Weights of a small mixture-of-experts language model, trained from scratch on English Wikipedia: a softmax router.
Below are experts of layer 3 (counted from 0) of a mixture-of-experts language model. Rows are named router (the router's row for the expert), gate (a neuron's input weights, with its number), up (a neuron's input weights, with its number) and show model dimensions 0-127. Each number is 500 + 25 x the weight over its row's rms, rounded and kept within 0 to 999. Numbers have three digits each.
Before each expert's rows: a language model's description of what the expert responds to; "mostly gets" lists some tokens that are sent to it at least half of the time. This comes from a sample of Wikipedia text that the model never trained on.

# expert 8
What it handles: Foreign name syllables. Mid-word syllables in non-English names and words, Indian, Lithuanian, taxonomic, such as Phrid-ay, Sush-ila, Bhupath-i, Cyard-ium.
mostly gets: "hood", " Phylum", " Islands", "day", "ette", "ieval"
router:496506511492513537498498521531542512474541494510487521508509508507554472537494516441505502510502490536502533459507529517512492488435502464471511479476499483519517472513495502501484459490477477504501593530511498528508518492527464512503467479507508515480482529497452488489541510440506498463476514501535478476517497484448490500513466485551502531500509533458517498474522505489484503523541
gate3:484512497482478497493460516517514504474506497494485509519534496527509517543495519533513442515518489498445486479482505546488501485494496493533463466523546515458538505503481521507502504495519512539460464461537443524513526518496447519520477475496486509498456481481493494476541509492505510426432484498500521511480535476489521463488501464536482509462517517492506504499509495483458470485464
up3:508494505493500456464502476518545545490511474472498510512533530475498540477486486484509507497524485491546509490515513486511521459493526536487561499478495506519571498496521508475476527505507472470514466509462503452517522485503552501454514504499461482474526517556516494517530520501529459526531483514468495519535491481485487532499498523458493498526460505465549464458533512499483507497513
gate4:511508510480470517519489477474508504463491518509534509471502489481522556539504479500502493464551527563491433470475527525489473486506496493517500486512500477499485502475530521515469497472478519488491555537511498520488477502481492503506508532481468501504504533492497491531500489500496471495533531496516502532495511477476503442483498446559543495482508478435452470441507501450489498502493
up4:536497474494505479568515512512493508502444540544505503487439511469517534550533499497484532464509499519490472522445515510465503514507495521492503517511483465509515507485503415513481499482502492525509498521513496481521535473482501526454482511472519532551477525496466482495528531484503456503510507489527531537492503486486537490485489483471520462509515498504547493504546498512523533530518
gate5:502540511542459482465543469447465421476478513486532477506489510463477467517464499528503469517490493521474509534478500457504479484516553490465505499526502469464470471505485469496491511472490507492535521531511482517527472523516464555539501480511486501542495505507501513489512488512487494481516518525496480494531507483506444491520493477496522479480503503471516460491507513454494458539527
up5:514504507513494516543524489497494496511553499500533470446445499481468449534484501490495508547538488468483557493453491476484490503467509478451503538536503494504551504520464507468469531499509524494490542512531486484547516521487477529494507512497478472492510494467525487511526476465489472507509478511451499483544467479472475519518547487509507492495502502522501475513495470487514517565488

# expert 36
What it handles: Word-final suffix pieces. Word-ending pieces like -ing, -on, -ed, -op completing a word, such as slo(op), Jun(ip)er, and award and championship nouns.
mostly gets: " Award", " Ros", " Games", " Championship", " Championships", " results"
router:451491498500492519544474515462514522483524500500459505500513507503556466481471531489528514513515479509530522447505507515455505509461493482456504508488513511490507453523536488502487466479482518498494532535484497487488503491517470513548490517483467462467478507525508486496520505472526452455431506468545468514500449487458479474480490496517504527478475486461515494495537527471468488506534
gate0:526485484505536503479496492490498482472506481469485516548525489475488482508469534526561481465503551532513518473529497498493456480470489490487487529448519518508516458470510519490489493437488544499445547496436515493502488506527502561476501507471500484488481508504497493524471501475490469491533529515492519521495509451452499469491513487514506508460477524480467443486489485495485510525512
up0:510527499557525483484514515517494501489495501539501521514479480545525487492458491464535519474495500479506459504510498545516523495524491498529471516509497492464472491480513494543502498511506527466508486488500454506553501458497499471517497530491480517557477501530508486484521465439513522494465496466470517528498477500507518451453503465499541483497463543541485479516502525458503512525433
gate1:520539476543481497520489467510478475470534508514532464519497469540445480547503535491547485499464527487504495487491490516526495496503502509460532511520501518507495485542534532504488490520447447508498503519498501490458497484521448545521509481507503513482523492473532472494538516512490485449507520493522509497466482538463513482502502523495509542476491507576491510474511517477505455458514
up1:479449500514508497507506522502539498473459498524495506473501531480527511473466493501438503483487478478467511512523516509489517477544494496513519480467482500483530494520519484473474522486487507497523450499465531506510509495531513519483503477518495467504482523570468450511463490503499546559520482557474487486559508499488498516480477460535489479511481484453447507476481479518534531524496
gate2:515519486477529472536481516493507545531482556504505482491506526499503478453439469473499516462521502501489528520512488509425505501485488494440536505497561476520475445508510493484511513510507507494519506516506516517486484466540480507515498503445523442494529458524500485496497505491493512486535500496497502507474492492512520531503509563443452506488503471525492513501532523494510459488525
up2:478511524464518479470519508535472508505476498520498523502490485486534486511515514502505555521493505500507490506517498463538566487528522481464458528518488470444523512544450493504494492481468520480533500472500503477480524485530487496474551497506513509522488497492479512513467493559536506521500521483484528497560538554449515486468476501516524511508541502468475511515476501534517543525472

# expert 41
What it handles: Table pipes, consonant onsets. Pipe separators in election and sports tables, and word-initial consonant clusters or mid-word pieces like Sp, Th, Pr, cons-ec-rators, Cres-c-ents.
mostly gets: " Sp", " Sc", " Th", " Pr", "°N", " Qu"
router:505491497491497520497527537492512488480476531504473501518521514524479501537476535511511522491460471509505502516520527511453521520520519435486513469496505543469514457540506495518470441473525509493497497491478499515495454503538445502525502482509496514492507483526469489459517535480518491490450495515514480499519496476476511523449500478518534520471531520461525507456483533453440499518552
gate3:492505482510493520482475466527508545466538536513440550505474509517496542533461486533471475510450498504461516511555507509469502484500496485524460459493502527476505535487509485517541485476503472532492513488497505471456499501503487486530538506470500527522521476492486514504529491500504542489480470510520468483491507516513521520514453526539480512437522527465490543465483480543511520511513
up3:513471484468490465526511434495495452484551488440514452463530478492506518502493521541478478494520485530471459494493508509489466494485475516500506522493520515523498504471469485517484445515528479485514510541490505513520491495534524505458508494490548470523503469468549476522522534459494467543515512506484491505490520479495497498486515575475501514531523508534510491458491513505486500539479
gate4:487515502512506489535487474468502506467417501479479527520476498535479504527503471502479504504501525558510494509523492524487461504480463476508481510490486498527496511473523525508469497500487519520468547503482468476509494487495480487540487567463511525523512505495550500517471543506506466495497540517478430543525488493521527531470505481510535520485493485477481463436494503448488500503514
up4:499447490503512475510498492507494515523465505468527539509493494473492474501501487563462502484509458530530488503513542490466508511509491485463511532502496487529508512493488497444505518504471572525476534510448474465512498458508489478465500504487589499539522527512540493534506535511482467511515503504492485538477493527511531528506489530488556489499491485520494519499516487485512526524546
gate5:528491499493452516527520448481490481506512506475542469527525504478500477508429510491520470568518461532483514491490490511446522498522514502527547503517478486490521522501506587510491501542498478511517494506480529496502490530555494511488522493515449480552497505474512477510463521487478493501476495490533484542520532513487498512502528492528523523494491522471485451522510532476490515513506
up5:508463511517476502490501479511484481467483502456513434472522518450524486504486488504497500534491432470467514479465527538481456493487541511464531469530483495521511504489532473481506550492430496452519502523466498479476481488526498520512533500514501484526477492468511539511505512520465468505480485465484524531499512526447459492520500493528527511520502534479510522513525458492496501519514